config = dict(
    n_experts=16,
    d_expert=192,
    activation='swiglu',
    router_score='softmax',
    routed_scale=7.86,
    router_noise=0.1,
    init_std_router=0.00616,
    lr_router=0.00126,
    tie_embeddings=False,
    beta1=0.9,
    batch_tokens=65536,
    dataset='wikipedia_en',
)
Below are experts of layer 10 (counted from 0) of a mixture-of-experts language model. Rows are named router (the router's row for the expert), gate (a neuron's input weights, with its number), up (a neuron's input weights, with its number) and show model dimensions 0-191. Each number is 128 + 24 x the weight over its row's rms, rounded and kept within 0 to 255.
Before each expert's rows: "mostly gets" lists some tokens that are sent to it at least half of the time. This comes from a sample of Wikipedia text that the model never trained on.

# expert 3
mostly gets: " won", " life", "rench", "ว", " sign", " fin"
router [142 130 164  76 115 152 117 120 120 148 127 151 155  96 115  84 108 130 104 161 102 151 137 132 125 139 191 133 112 136 134 123  88 139 181  97 138 131  99 114 161 130 103 140 153 114 151 131 137 107 135 157 114 118 107 123 132 129  97 136 111 164 139 131 137  87 108 139 105 115 106 135 117  96 169 155 161 111 121 106 139 128 141 143 115 137 118 106  98 138 127  89 160  96 113 141 157 147 102 136 158 111 134 100 140  98  96 126 141 105 118 167  88  90 121 141 154 169  92 125 127 107 144 161 174 134 142  88  83 114 142 108 137  92 118 159  95 126  83 144 159 119 167 118 138 136 118 137  94  85 149 120 173  96 107 126 101 138 149 142 113  82 147  90 106 128 122 124 139  69 154 122 109 155 160 127 161 113 105 112 170 142 134 154 158 132 121 135 174 126 169 105]
gate0 [127 167 123 125 118  71 183  92 179 123 152  71 161 148 108  78 116 120 129 130 138 115 124 150 130 165 120 116 155 114 134 128 139 141 155 156 127 140 112 133 108 106  66 124  56 127 117 108 131 105 146 135 154 130 120 122 101 114 129 154 118 166 156 130 152 144 140 125 150 159 145 107 117 142 125 144 135 122 102 148  86 160 141 100 142 105 113 126  97 108 136 176 113  61 124 142 114 162 134 135 158 112  98 126 124 123 100 123 137 138  45 114 149 118 151 151 158 126 154 144  79 135  86 101 119 120 121 141  96 137 111 139 123 141 118 139 129 128 153 136 116 115 105 129 151 160 135 141 130 123 129 100 124 154 150 136 150 122 123 114 125 140 132 156 139 107  52 180 114 165 129 142  89 112 133 101 125 120 131 174  92 108 113 108 146 106 107 115 121  94 134 110]
up0 [129 152 173 150 159 140 157  92 108 128 113  98 125 182 107  38 131 150 151 171 161 154 116 158  96 116 143 114 164 133 113 135 113 140 141 135 113 116 138 111 159 107 123 194 104 103 157  90 147 145 131 119 133 132 146 111 119 130 124 135 114 161 164  81  67  94 128 118 104 144 144 179 161 140 137 135  87 103 125 145 144 134 161  88 158 144 165 129 100 120 158 161 163 110 105 120 107 151 120 159 153 147 123 123 160 138 146 152 128 182 114 126  62 111  94 132 165 131 130 112 129 101 100 136 139 143 124 149 137 118 108 146  92 140 166 142 117 124 113 108 159 114 110 111 159 135 132 111 151 118 151 147 121 168 104 117 135 140  79  79 111 142 103 136 147 139 112 130 112 128 141 140 131 118 135 122 143 159 136 142  83 127 124 125 126 147 116 121  99 126 129 127]
gate1 [125 138 103 162 119 118 131 115  74 136 135 118 108 114 113  96 110 114  94 161 139 136 113 108 119 108 132 135 140  87 131 150 145  98 149 131 157 114 170 121 136 141  82 138 124 134 112 135 101 124 176 118 142  58 122 138 135 142 150 103 148 123 146 115  95  84 124 107 155 114 109 111 120 137 107 105 116 166 106 105 145 115 106 125 133 135 149 123 150  92 109 125 126 151 149 166 101 167 125 113  90 174 137 180 153 113 114 135 148 114 149 120 138 136 138 141 143 157 138 112 120 124 149 144 118  97 126 114 154 148 100 136 161 132 147 138 161 124 128 117 122 116  78 165 112 110 173  95 120 199 123 169 123  72 111 156 119 193 192 146 114 153 113  75 172 159 155 130 135 145 119 157 119 110 131 161 108 120 159 139 146 167 116 122 107  94 127 129 140 107 156 132]
up1 [ 93 156 107 131 125 129 137 162 141  79 159 150 121 167 133 124 161 135 131 104 132 154 126 105 172 152 122 136 106 147 160 135 153 134 145 182 141 181 105 111 162 113 150 119 143 120 153 121 198  84 150  90 103  89 166 118 110 117 117 169 110  97 109 129 130 172  90 123 140 137 118 157 113 156 135 131 112  93 164 130 152 151 152 119 120 122 195 107  95 150 149 113 109 149 136 117 133 147 151 158 153 158 142 176 122 125 128 133 156 142  91 179  92 141 128 120 135  81 126 158 132 121 124 119 140 109 121 133 128 154 142 148 113 125 125 134 125 129 105  83 121 136 172  85  96 126  89 122 138 136 113 132  79 164 127 131 125 124 116 118 108 164 144 180 134 106 102  81 117  99 113 106 127 108 125 131 125 100  93 125 137  98 131 162 113 157 120 141 118 125 107 163]
gate2 [112 102 145 134 164 148  93 130 134 115 115 109 122 149 134 140 117  97 153 133 154 118 132 109 157 137 153 112 103 147 116 113 136 127 116 121 104 100  84  87  71 183 124 124 126 113 112 121 100 204 114 110 143 110 126 159  79 104 129  86 148 171 133 120 119 138 102 160 161  65 130 114 110 126 141 125 128 141 131  81 134 153 133 143 118 159 132  94 121 125 120 151 167 136 109 137 111 113 146 138 139 152 107 106 141 175 116 118 128 119 133 134 128 105 154 138 138 167 154 143 151 112 118 115 113 158  97 138 169 114 161 156 159 138 124 137 120 140 131 126 114 124 102 147 157 138 122 151 110 181 141 103 117 135 113 153 143 147 138  93 145 112 189  87 132 101 166  87 108 198 154 116 102 130  94 129  81 150  94 166 157 124 140 100  92 132 144 112 152 114 133 154]
up2 [144 124 173 114 102 121 113  81 103 111 119 118 162 137 156 158 122 109 163 134  92 109 110 107  86 138 129 140 102 141 102 152 154 173 141 109 123 142 136 128  89 140 100 107 124 125  84 118 104 126 136  89 136 140 136 123 116 144 122 122 136  69 165 131 100 112  79 120 130 113 139 130 139 117 121  99 127 151 106  95  85 151 108 158 114  95 178 102  77 133 135 154 148 157 135 125 145 136 104 126 180 115 116 149 126 153 135 135 182 122 135 158 141 135 109 126 125 172 113 126  76 120 151 110 148 139 157 139 152 112 139 125 137 130 141 123 130  98 117 173 133 147 133 150 119 169 140 182  96 134 120 126 139 152 141 133 124 115 125 135 141 141 165 126 162 107 139  88 132 136 137 137 138  53 118  90  83 143 117 102 141 127  47 154 140 123 129 159 164 107 154 153]
gate3 [124 123 127 128 137 121 160 130 114 117 141  97  96 133 120  86 137 113 176 156 149 147  84 146 112  93 139 118 173 155 113 130 171 123 105  87 129  83 140 106 111 132 123 160 110 108 151  98 124 136 173 106 135 109 119  98 142 113 114 170 124 142 119 137 137 128 170 153 101 112 118  69 126 144 109 115 149 131  60  91 128  95 120  92 102 142 144 144 122 113 169 155 118 157 139 149  88 143 113 134 152 119 114 110 115 139 104 140 107 123 135 123 131 128 153 142 136 125 148  71 134 153 174 172 133 151 124 103 116  95 116 144 143 132 169  93 151 154 168 102 115  94 106 138 131 105 136 138 149 146 108 111 105 150 163 147 136 104 134 150 104 157 118 102  82 119 115 129  85 111 124 174 115 130 125 171  85 147 140  77 117 114 100 118 145 146  91 144 137 133  83  83]
up3 [123 123 129 136 130 188 123 118  72 120 128 106 103 146 131 131  80 135 110 141 174  90 160 149 139  80 126 129 115  94 123  73 116 102 108 142 122 168 149 134 128  79 127  90 146 134 147  94 130 123 102 133  80  97 135 154 119 101 114 105 149 121 127 164 161 103 165 143 159 129 129 136 117 144 129 186  93 132 147 108 158  91 142 181  88 123  83 140 129 124 142 123 141 124 123 145 123 121 102 164  99 131 111 102 165 123 133 146 119 130 152 149 126  99 109  90 137  92  75 173 157 137 133 108 136 162 114 103 133 118  95 100 172 138  89 120 141 171 155 162 105 119 114 141 154  84  74 141 148 130 111 108 111 137 110  96 132 107 120 113 124  92 126 128 133 114 156 101 140 142 129  92 133 151 132 125  97 164 106 146 116 132 111 118 127 156  98 145 115 121 135 110]
gate4 [109 135 154 122 136 125 111 135 133 120 128 136 104 132  93 123 151 124 126 128 112 122 102 124 143 132 114 151  91 127 151  95 125  86 115 171 135 111 124 122 122 138 122 160  86 127 104 127 163 109 149  89 115 145  86 135  66 147  89 111 146  95 109 120 136 103 125 138 129 134 105 112 122 116 105  84 127 112 131 104 125 173 128 120 155  91 106 148  90  84 134 147 135 140 129 102 115  83 177 126  99 127 128 136 163 136 128 142  95 137  99 123 145 159  85 142 142 120  99 112 163 148 118 126  91 167  94 121 113 110  79 148 163 102 114 108 167 158 137 155 130 172 153 106 140 110 129 149 111 125 101 116 146  96  96 119 123 132 199 157 105 108 143 111 119 166 104 152 128  82  70 130 126 148 120 159 160  86 100 119  95 129 141 152 129 130 102 113 150 186 103 165]
up4 [ 94  97 156  99 115 120 107  70 121 147  88 134 127 115 141  98 130 115 133 146 127 106 122 111 110 161 111 161 120 162 131  91 122 130 101 117 131 129 136 136 106 123 137 153 124 177 136  86 144  96 166  89 102 108 112 135 109 155 142 121 130 121 141 114 121 102 128 142 119 143 135 111 137 135 102 116 122 131 132 115 104 165 140 146 124  66 122 110 136 106 142 167 137 181 148 133 157 143 151 125 111 148 137 128 155 120 150 160 119 130 119 144 148 170 130 126 112 102 116  82 113 136 133 150 103 152 153 126 111  96 107 152 155  58 153 135 180 115 194 169 105 148 164 115 129 105  88 136 127 106 101 123 158 123 100 112  95 143 144 120  64 103 160 131 129 180  75 158 111 121  87 137 117 132 147 115 147 110  63 117 111 120 120 109 103 107 111  97 121 146 103 135]
gate5 [148 125 132 108 117 133 155 129 131 142 127 127  87 136 156 138 143  85 131 109 138 139 113 117 135  76  84 130 134 154 105 111 139 114 139 112 140 153  71 142  92 124 166 165 118 143 167 124 126 128 150 108 111  81  96 157 125  84 148 179 144 152 149 135 166 132 123 148 135 167 132 150 149 130 122 158 118 140 116 102 181  78 130 127 145  94 125 169 120 114 152 101 106  79  81 141 109 139 113 174  78 144  93 144 109 130 150  86 124 139 127 144 120 182 112 116 151 129  97 104 137 153 134 160 129 153 159 121  94 127 160 110 153 115 152  97 103 114 161 146 155 102 176 131 109 168  81 130 142 148  87 108 108  98 134 150 157 136 111 167  98 117 126 129 114 112 120 134 131 133  78 119 136 121 134 116 116  96 156 113 152 111 121 150 143 121 159 142 114 124  93 157]
up5 [106 137 129 150 106 137 130 149 123 138 117 147 107 101 117 125 126 127 136 166 116  93  69 153 117 151 126 106 156 133  76 124  98 162 139 142 149 110 146 134 116 143 163  76 101 113 157 103 113 169 106  98  92 105  89 166 118  81 177 145 107 141 116 129 142 152 103 135 146 145 119 139 151 125 109 162 131 134 145 136 127  85 141 146 135  81 114 117 121 184 143 119 147 108 113 152 138 194 122 150 145 124 131 148 126 121 130  97 105 130  69 116 133 108 126  80 110 107 102  59 126 121 126 155 109 123 130 126 142 131 127 111 142 109 154 125 118 160 111 100 123 135 139 131 127 109 143 137 129 125 185  96 119 109 167 172  94 184 132 134 121 112 149 142  98 141  98 147 154 140 135 139 128 167 131  91 151 114 144 167 173 124 170  89 101 105 127 143 133 159 111 146]
gate6 [196 171 116 174 127  87 153 125  81 116 169 143 102 120 104 122 124  99  93 122  99 112 153 108 112 142  82 111 108 120 120 170 145 189 158 140 134 166  99 148 117 148 136 123 144 103 150 136 168 126 106 121  98 135 142 148 138 135 142 107 118 148 148 107  95 145 154 119 134 167 148 157 115 115 107  76 149 106 158  93 145 134 176 150 125 127 154 111  96 121 108 132 100 116 168 148 133 129 111 128  85 167 136 143 125 136  85 103 156 146 132 160 117  93 126 115 150 114 152 110 118 119 182 120 121 153 127 166 120 113  82 161 110 149  87 112 172 145 108 133 149 150 106 120 102 129 120 151 104 135 134 128 124 139 136 159 150 135 115 154 146 140 120 131 121 158 109 165 118 108 124 118 171 154 134 168  96 111  78 110  94 119 118 146 174 106 131 131 134 118 138 150]
up6 [ 96 136 110 135 110 125 103 157 125 114 131 161  97 100 117 141 150 119 168 125 133 141 120 138  87 123 141 109  87 132 154 128 121 139 131  96  96 122  94  91  93 101 120 122 154 132 161 177 168 103 137 128 113 118 133 128 139 136  56 123 107 144 140 131 110 172 141 110 131 124 159 116 118 131  91 106 157 144 157 160 170  91 141 152 157 156  94 135 127 101 155 133 108 110 118 172 136 138  92  87 106  80 134 137 104 130 115 122  72 140 177 108  95 131 128  94 128 138 104 160 126 124  87  66 126 153 148 165 141 111 152 126 144 121 106 119 129 131 130 153 126 157 125 173 120 141 141 156 130 152 156 121 134  92 110 131  99 119 111 154 121  68 121 152 103  95 131  82 145 137 111 131 124 124 194  93 122 114 105 124 146 152 131 165 135 140 142 156 109  93 146 131]
gate7 [ 97 136 145 141 145 141 159 115  86  75 115 116  96 157 149 120 149 154 136 137 134  76 121 137 158 134 134 153 102 114  95 149 140  91 143 163 124 148 154 128 134 104 138 150 128 144 169 128 132 117 141 111 106 104 219 154 134 123 116 127 121 133 121 153  97 148 154 121 101  94 120  97 122 140 132 118 123 118  88  73 113 106 126  89 123 137 130 159 137 121 177 142 166 124 140  61 113 155 104 169 134 140 148 124 149 165 177 157 110  82 143 137 135 137 133 129 107 153 181 163 137 145 130 140 132 143 130 168  98 154 144 140 117  84  95 109 127 144 166 186 113 153 167 106 144 138  96 132 140 120 118  97 119 124 156 100 157 100 110 120 135 116 159 107 137 123 143 145  96 151 120 125 109 117 160 123 129 128 148 166 105 105 129 130 122 127  84 108  95 135 147 124]
up7 [ 72 173 119 122 107 151 146 117 143 117 180 141 134 148 110 137  81 141 116 129 110  96 100 162 175 171 118 123  92 117  83 144 115 128 113 151 102 113 140 107 136  94 129  90 119 139 172 120  66 129 122 120 128 104 152 132 130  93 111 122 107 140 134 179 101 103 153 137 134 167 134 125 140 140 115 128 106 124 105 151 133 115 108 139 120 149 128 100 141 133 131 116 126 134 111 179 144 121 122 129 130 126 143  83 120 166 116 113 128 165 180 145 102 138 124 127 118 122 106  99 132  92 107 124 147 119 144  96 117 186 119 108 145  96 107 125 152 148  77  85 103 127 142 129 148 125 138 147 157  74 140 127 169 130 133 142 129 168 146 160 158 135 143 131 142  85 160 127 129 137 119  98 110 149 111 159 171 123 109 152 158 111 164 133  74 117 161 163  99 152 119  85]